config.yaml
moe_layers: [0, 1, 2, 3, 4, 5, 6, 7, 8, 9, 10, 11]
vocab_size: 19601
learning_rate: 0.00944
batch_tokens: 32768
train_tokens: 345600000
Below are experts of layer 5 (counted from 0) of a mixture-of-experts language model. Rows are named router (the router's row for the expert), up (a neuron's input weights, with its number), down (a neuron's output weights, with its number) and show model dimensions 0-127. Each number is 500 + 40 x the weight over its row's rms, rounded and kept within 0 to 999. Numbers have three digits each.
Before each expert's rows: "comes before" lists some tokens at least twice as common just after its tokens as in all text; "mostly gets" lists some tokens that are sent to it at least half of the time. This comes from a sample of Wikipedia text that the model never trained on. Tokens count by the router's weight.

# expert 9
comes before: "| ", "|", "-", "- ", "The", "|  |"
mostly gets: "\n", "\n\n", " that", ", which", " who", "it"
router:572499570442479543496498522456470443538515519531479510480457497446412487433495520502420505497585538530504497551463525455507459479464563539545542482511485567517492502482461541531455545483512446442486532530480492496472553466573508477543523491561498515439518481430483451563503433477471548504436507505510513433526586446544475552452460471432514482492532516485470549504566523490520574498525
up0:433506445570515472521593509450512495578564512516462509559467488500497483504409447509501499458516495516469576504506534445554516491466513497551556496473461395484452559462504520476492546470510462472574507556503483467498522503482499529539509529514463550523499495495528522521469468495462411481548526466567456430526413469534471520402565546485517513445535461488460487482496487439563459495504
down0:536524455547559484553514557449499469497492515529591500550516489523485435496510530428464494471491496531512534406504468521518534484537493540561497463440499435507469527513508429463453483483462440550602473467478512544440516504427493476504524451550505503508511473484505494452451493473462446472465502576534522567465354534403497491529554537527494518476563489489511426467526519514474420508506
up1:528520453456498480568498566443498499474555516501526512521464555516552479441460525490504445530457444464466475538616515459523499516479541453528455494536578435483478440490486517518486505534475497573464416562544502500523463515471502503519535532426536481481509443470438514413552423508472551492527472494508446545489487475518488559485450492467559424543513486438527524465592455416485450478501
down1:434525488566522525495526561532493531514463489446534446481441529538451451531559517551523519509497492475531498550475450506528519503493538455534489504517519521492579484521562410506441528519575416562452515520547475516485517523572495488487514580580469482426493511479504470498534515546496473452488528400503518504533502472507492478537463546575507470500469432536467487490491491514494494492487
up2:570444518547467545620439499491487450505488495536510503511513539503528504489497480470567509504413554498472464492492469507458475495505472465448438500480423530484407521527521485469522492519401470463545451422520451479446503531484496466469464545465511550477502530550502510501553549457493498480514440428484447494494501485518473488430484523486450453481477551536556461451566470517490515518511
down2:507568477522472474429485521512495484497563537411502461559510603480456507592515638449512568461539528572472562476530426566467586547478480523480607494540470530494529578561462540540542480503508515567544479487505528468520523496547602483487489552569575459545578550495490493493468491523485551430560501481477505484474459470478502508473491502499445469477500434416483515513476486488479461496482
up3:592549462540511434491490534494505459526488581429466476471536500516419502453489452479506526501506502529513448506494461458502488515512480568558502541443486555412510505530493475409530573489495502436456477529477541493522518467493493564522458506529491506564536560484511485665471522473478450485533484447510516451495505426456439418429509507479469482514556522448456540446501505505451497482478
down3:487463495550529466500469510569521477470504450496551491500548497459604527424479482476547545487425498474468482556560500550450505496494490557515484519508515522503517585487556515513479419498471437508536401526514504533418434490548445459490503536556513536581379397484535499462489485504472474496485505511530513563501557480520476474483519506545468464503467527496489474502467519443481500463627
up4:465605533430483584493497519454531468545503475443476530449563504515500510470458486528466506583547492566447487466499448473486475501466535568484509499499486538436481510516512511542522422468501522526427571570493506511492519542530459478502424505597559565450499452515461497529520537517518529492541423503539492461479498529514530475541445470491515495471525471521501477535535524454529465413477
down4:528437525548444497518459443516415485517416512515513451526484507522524506481508482506500463482461562439546503487472565441484532492481502560533472440475496458452466511533486513554486543545471464443505500563563521512416483492483470422510491525422450495586512457495478445495435495532580387497509463445466397468551489481441550570503475531476475425444449472474556506553462549460503525450478
up5:422461393519450595517494559517485466497504500521530485512507536566496538508450573465436504484490545512458486554506486552497507555523540531540438510497461529455489560459507470503528503542537535466371488439507548529467528531512483480525497539461467479515504503506499507465558452525482532453495516481501544504532558465438450486493572503558545568580447427490518455475549519535404471506506
down5:477476582555498461426526469505580545513608495536487595453443506511489433576551547525500528520474514534483514476542476483621587474507591481497529494514517482509507482469559518527609479509465528511537533545521500541458570479524495519478545500541520483478564503496458487555488511467503618531411528516491515495536469581538501511446510543488446483513539452469501542487486479477511493513462
up6:478536503489603582440514508485534498478473404526453452416562542582460473522458487486484523501466516471472580443494498517478448460478505440453508434436535491563471527524530532521446517501488551478506530510593509525502480451526517485480529540520473561522471505490509469498528514484510541482542548518475542459498558543439490531469473492540470524441495519582486511538503507435585513484474
down6:507499577563554514445450452545523553458524538442464491483433468512499531453497567538533469494525500456489469480533504477487463474510482534485541553462494520493586491498545468507440544442542514490510523524478482444404474522441461518373521466444455541526522445478507481497483454513543498558517508540538527492477478469512545471416561514485489545586474535592562407491562469427440513466502
up7:435485492508502485480504470506464568561500500479438442536497462431529518542501453450478508489489550518536486499558490482536516524500508474503507493439483494509453471476462425490455470442487543448531505491495575476549530446481500456501477483557449463535488477546488455478601483578453510466526452515448488532483502568562527489401501462490553340569505460488510504491553535572550574476497
down7:452518525534511543497505454483526530469641511421513393473530494491519509448479480532502572508470493472466500487503533503519505446519510497443535508567529489455489471538513423572532534590513520493468485517488505508569531523536610464515492469516438499520575500563468443543476526500510548422459492479478403444393506441480466551537470480508490437485542428473522448478472524469473450545463

# expert 29
comes before: "–", ")", " |", ".", " | ", "),"
mostly gets: "015", "016", "013", "007", "002", "024"
router:463476491539432512476469502514536440492421407540499456461494444472468518472499457456384510509517531534429502520441493471486433541513602505536462475470489465496497478530447497472481585480505466455496451523474547528430535529565539506515426528441489501470466502519418460558505455554490516490536563454547452514476507424529446458451473506489541493516457515487505561546501466508535469495441
up0:511502530474446512541496452490545476459521460563474535498462416497515483527614564532496568486509492502472490557512521521462460537493501537509420484494523534612452515490427492496445567529442572499447527454531474442554584427497460479447563492493418537461511546510461481479540506550510550469532527474468593514511504450510484565463493557489547529506506512545534527522432501489544394456391
down0:470483502468530518537531546448456541474532532432499513527451482512529471564521527518567517469464466480470528569558579522529507507499426486459558462497532481471501448454481577483496552484532518441496489583515496453549411509439494530475546450493514510505560500484496493507481477523503483446527484434556455454491419504571417465452497526523576542446502492521485517509501486494460504524517
up1:434511465529478499509472472462550484540513441433567488488485464515487551486485462477457426485477442445470478488515483485490507551467584473493465449525498528496517477547593476493530508400490526490548468457489515498478610479526500495489487532565487539543516529483453496548524480533422446495522512550460469519534487518516468497502510481450587472469479526492495472418499448466499557480534
down1:475584509474479505512425495527579529470465481492449498504499442531499452522486527465480540480501630474539479480582426468527519437563498511475502471397554461467459510508507555521533476442486502522576553523463509512514491529455538512379541544440524573442473506480494516520605534469495456450442580503425543494553510444523531527543515495574506455534553461537551486502472515483555569516492
up2:459496568504493531501469465545616432545438494480516487543581542433518535476556475481570529520474502540459520528437498444519534453478467472468494518485403597433484512495496561498481508462555465435564515554508545507443542498479466520510520576467501539545469482524490454458516488545446483550439536471475537541538517470464471474522482543407517480543470440468494540423412524503520425535454
down2:504527508471470529457502464521498494518516511535479560493566505454570525484486462525552513520532499509541412477484464542542584490493469370557482494556579516526512527575502472535574560467527447440571525491427541472480464461573524515447556506507467563520421531451493509480512459515544520507453559614439488495578469517434460425470514479475519547538522536523479547486473544467549525528521
up3:464503520508521489470510502486469465532473507487529495544528541475495503505474459586513580499482486563522543443500485462440458496554567507467458509491528482461449507505479466444499540505459516483523454538483529549527449510501476421484416491450467481438529537521574496483509522513539535484534489472551464492496556512573524488469503509560559527543520495476507530509486561534496500465512
down3:525452490470551517457531470443529394523546507510529478560470523469439506476466563493520504584471510504503518487479491519485488535490488493433528572478520437450495467542407467473557432564490506448498471530502564525494422501444467461545521464530481523460505495547482496492596505442505496422490449505479471502482553503489528573500547490482512500420449483518518555479475500449511498466530
up4:556498496512517481565470567516575514539508445416538444463431486518549473490483501512414547528536455390415506471493440569537529543441511493507458494456489559534474556588495506554419526459547485499548481501526521472423533511550502519539483436494488465473468553504492512563511534497491497564598518469528498570453515513529525485520558453507469543451440460549447503446460485535498450509511
down4:505463484486510473464567541452573466467483433476460526536500506520466481488519540475498473505450528452494541470471490485491485441522435460515531578509454483536505544487521506498446478524551566487480585517522499526505557507493439512471483497573436489496507556499558485572490522531503565519565514415482551482503518438445540488416491469454530459497477523556510474560505523508564578486442
up5:463402523574547512516523478526516465471417478473520467513525482425492479506471521461495465550538460513437471448473442424456593474539495493492451494506552459510468561465534487485449495530483480443503522552487430571435486539530502474508495478491511485552507521465562434509417470471527594483536521459474544495518553449457509465503473462515457510490508520474481490528445468499559462495489
down5:485461528537488479455453490481520452478579530505475533515533538423474437495494458483485528492486547495502599442452459511610501509444558547505492519469553528541477470453471532570492502591566530559448539498496492444526484540528540539520473491467538526466480565486509496520515460559543511482490475472491453522453531513522502556531445496472471588478449476515464493459485503531458483504502
up6:479436420479477577561533515535492503546387461484522500468424497486470536509460472556482522434499462493448538506527487414405478536458544494474447516564474457496504496475486531511502533470542513461493468479474456456528415523490499510530499482529520520536499558484485524651509491447528508466520540549550449535485518494479533518407523480500528504555516485454502411505482521550537525488559
down6:510460459521555495480466515458480491507444456480556508430500551453446497513507521519465544491538457470471556427442511515517508494529461470486440456570539497447512471490410442511482490466450555534488514461491501429483492522502543484488486489474517550515483471447511471484515448515459513475497401531499541492530485525483563514506500477474502528542494543469525422470540432481460453571529
up7:445519490456445458575469403482512574488527496530521450481544444482533523493532472556536557456502561491515568468422464516579474525561483500542431505465487433516479402533511570472490573493481457396571490533457456493438436517464470520498515512512585524491521472514506506551497510505569489466412476474453542491482514472463527499500486478440555493537547518462488588528524475510571484501528
down7:382533533486478511496512422443531504488545493543522469482496544500454436563493472485502542456454483532503510561465547484495458498478533504535519481598513469526477491481562517519499487476544506512548525527532431490465509524551485464492513565516552476505528471488568503405454510509485546603533490506442491506562490515510483574497445486513528460545468477508534517567497534463525507467517

# expert 26
comes before: "| ", "-", "|", "- ", "The", "- P"
mostly gets: "\n", "\n\n", "| ", "|---|---|---|---|---|---|", "el", " book"
router:509482559473427529471473492492514459520447469517470497449458483431444442437494516454460494506477534547483514548511551498451457493501543544537509495564495544517537531509468510460486512452495457412552486517527471478480573396514490430544529464516527462476487498479484472612500499486500574506499501446554450424481548394567479502441436464453578455428522524472514541501519467564524520477472
up0:510486528492514564495482501472495465545483487512487426513510518424486480477423556548509534473461514476546475512485474541484456510522468545523517433481509535562510467504482507542432533469512482500505456497456525531505537449446497439542420487465443510526492470563553502475517537504540505588424438540555577493457499495451496529500514534425460544489526553462494570473454470509466483494557
down0:545521516464496519467517528430529557561465542523509569478551488545462539432473519472461430493452532556537539428504472459452443539503480478563498496513424519464492509479455533492547577466515460496502565492577545509575481513436459515488476496509470460500447525461493495526522449515467554548532443512497548501498536501500527541454516595446506494539475515520487459414478428422488549522567
up1:510583486482516562525398419530567527581511490494528445468463485499504486517554459514502474582385496537390558485569584427452523557588445514511489518535542499547480453425554488566497517470470398402511464482513448481418481500478469566525512478490544442434536503543474497477491519437512503478533500537505522578479494544513497486446515479546459531508528484580465538492513450473437508480440
down1:525528491514529451555504507477516504527533470545527462441489490524505516509528454513495473432506429450530557544481554525493496470589469520442488498529525493480472481507528478476474455583473520536456471426499504494489541537409541522478499548562542535512516499527493496468515533479534468486510550511494527666496505552545516520526475515488438524555567440495516559471493474479484454530463
up2:549392454492509520541541495429540527477459451457465587445458437465491530511424492466397513452582441560512507474479494469479532447499546509535509420456541523506542445515479525464451530432494517474537429479530472457514572397499578509461457471515499488574557499380517548515526523483504471559589493476559517517454529443499447557536542478474473512473455488467520519448532470454508439517495
down2:560550417526527442441517423466513553472500506497539495546477546506506452432507534510489517504436499431423597495485450470543494554494480511399490443531508450562497494516441512473495579447468469497528522468453504464507456468469476485454507493487514548464562505489512508449478479625451496493561533489489449549515535504466486547539512510532460442513499479496440494459474506455501521500493
up3:482477521456490525499513493516536493441505527480529517509489543390574462563449536512497489509505440537476478522563471555522549479433482485514523543453461523457560599448491490543518483493421496449506480563434477481472543463491497432517551567522600432471484488461509459501452521473519533533521507494498549447501473398451457496418435507498540512425465521448450582548474459532506522504587
down3:562489498479506528456436443447453487551498518518545529494511479516475559533467446480463477476501449533519557540467540512497512442494511484507516503476479464464495521475478468470569473466497483425440527483488560417515570496520463509444497553459558486506460487467470503591449512458460558498469499463471526489483405496476458490493498527484508517539539424503498493547454522579538540533490
up4:570455503517510470456486514528461465499513518504550450503512529455457470492545524456510581540407474466540465495507558488458526489387536551518493566572520486497571407458480424559412523521475467551491504428473531474495533532595417415500506476481581533458433475511428499606505526515592494574438485511522545458541496499479505562498447523474531551416460449537530527504553464497505553475437
down4:488518487529521467499492496516498468487562492402540391507509581582513485496467528419529542574536502500520529562512483479528543567522548466464573481596593511532524455506551488594492499401531520409564546463465513551496508457473586497487553541520565464519470471471475527522478478457429543612504538505475522518483499463492472482459538493486473604532490396503504523431557505474515459431457
up5:527608463521525508494502530597485502441485446495481492512463436463536470546498517532488591581486566502491458522509514556522466541539485542478517550473465573585527534529476475513529524441456604523517490545539465523430512514522574523439506502450529478549428528516462512447482531468486578533580564477523539434586485519506448477493474468468536456565513542496526443607517491530543510498494
down5:527533475485495559489512520487503507505480495494536544492493490543572535457510440529440530492517469482472533538527579455483519548473561493575514526473445534475448517474529516503493512500541499463502565465536476449516513519451521537431484502454503429505470528502444556545430491443526469469571475519496570392523480484487496529541479490539504585506574595527543477486533484528448469592463
up6:521444528476498513477453478568504547517479601479479458442461489519440536520489512443541483586438519488440433542476499509391489461454500526526515501515531529503472546517494446532497546445495418539431543465509489474511482532471496510451523411475568465423458494483437528547483516434408473548433501511460553521415466452482507506533487490470514512419514478539489521485534517509510569461433
down6:549484520542532459532526513505517456447534508516462526456454500520527488596483491491538429536448580452473528536487449447469497511514545495501459570529455497522458483476550411534477532467483535533470519423512457509506496417470434515600572525465467475438505460556602536487445481521404514581497528504489578508512460515493547544463494445420535560466590497451539489477528505541511577446459
up7:457459445530465482446429529495550406513497486459524437419496473485490492485523469474484501491494563558569504519485557467511588464445517546552499493384506528477521490554436477546479479463529529409503510553437411513564549498453567520575514469443588508475493524486464540518528558473568492515523505491515504505438488556514504570440512496472520470480448523496465493456561508553427491435529
down7:481472530567519477457467460575483512535497502504516471454462485526549475432505472473520525395487444478435493488561480565505533547425545461526496487472548562450513533533533463542531537522548568539448494502476532542525491480561527475504492509444453448529491504426537557572508490519506515491500502502515533502424421475431528502435457464546563509460564468549548437486513416592489493465503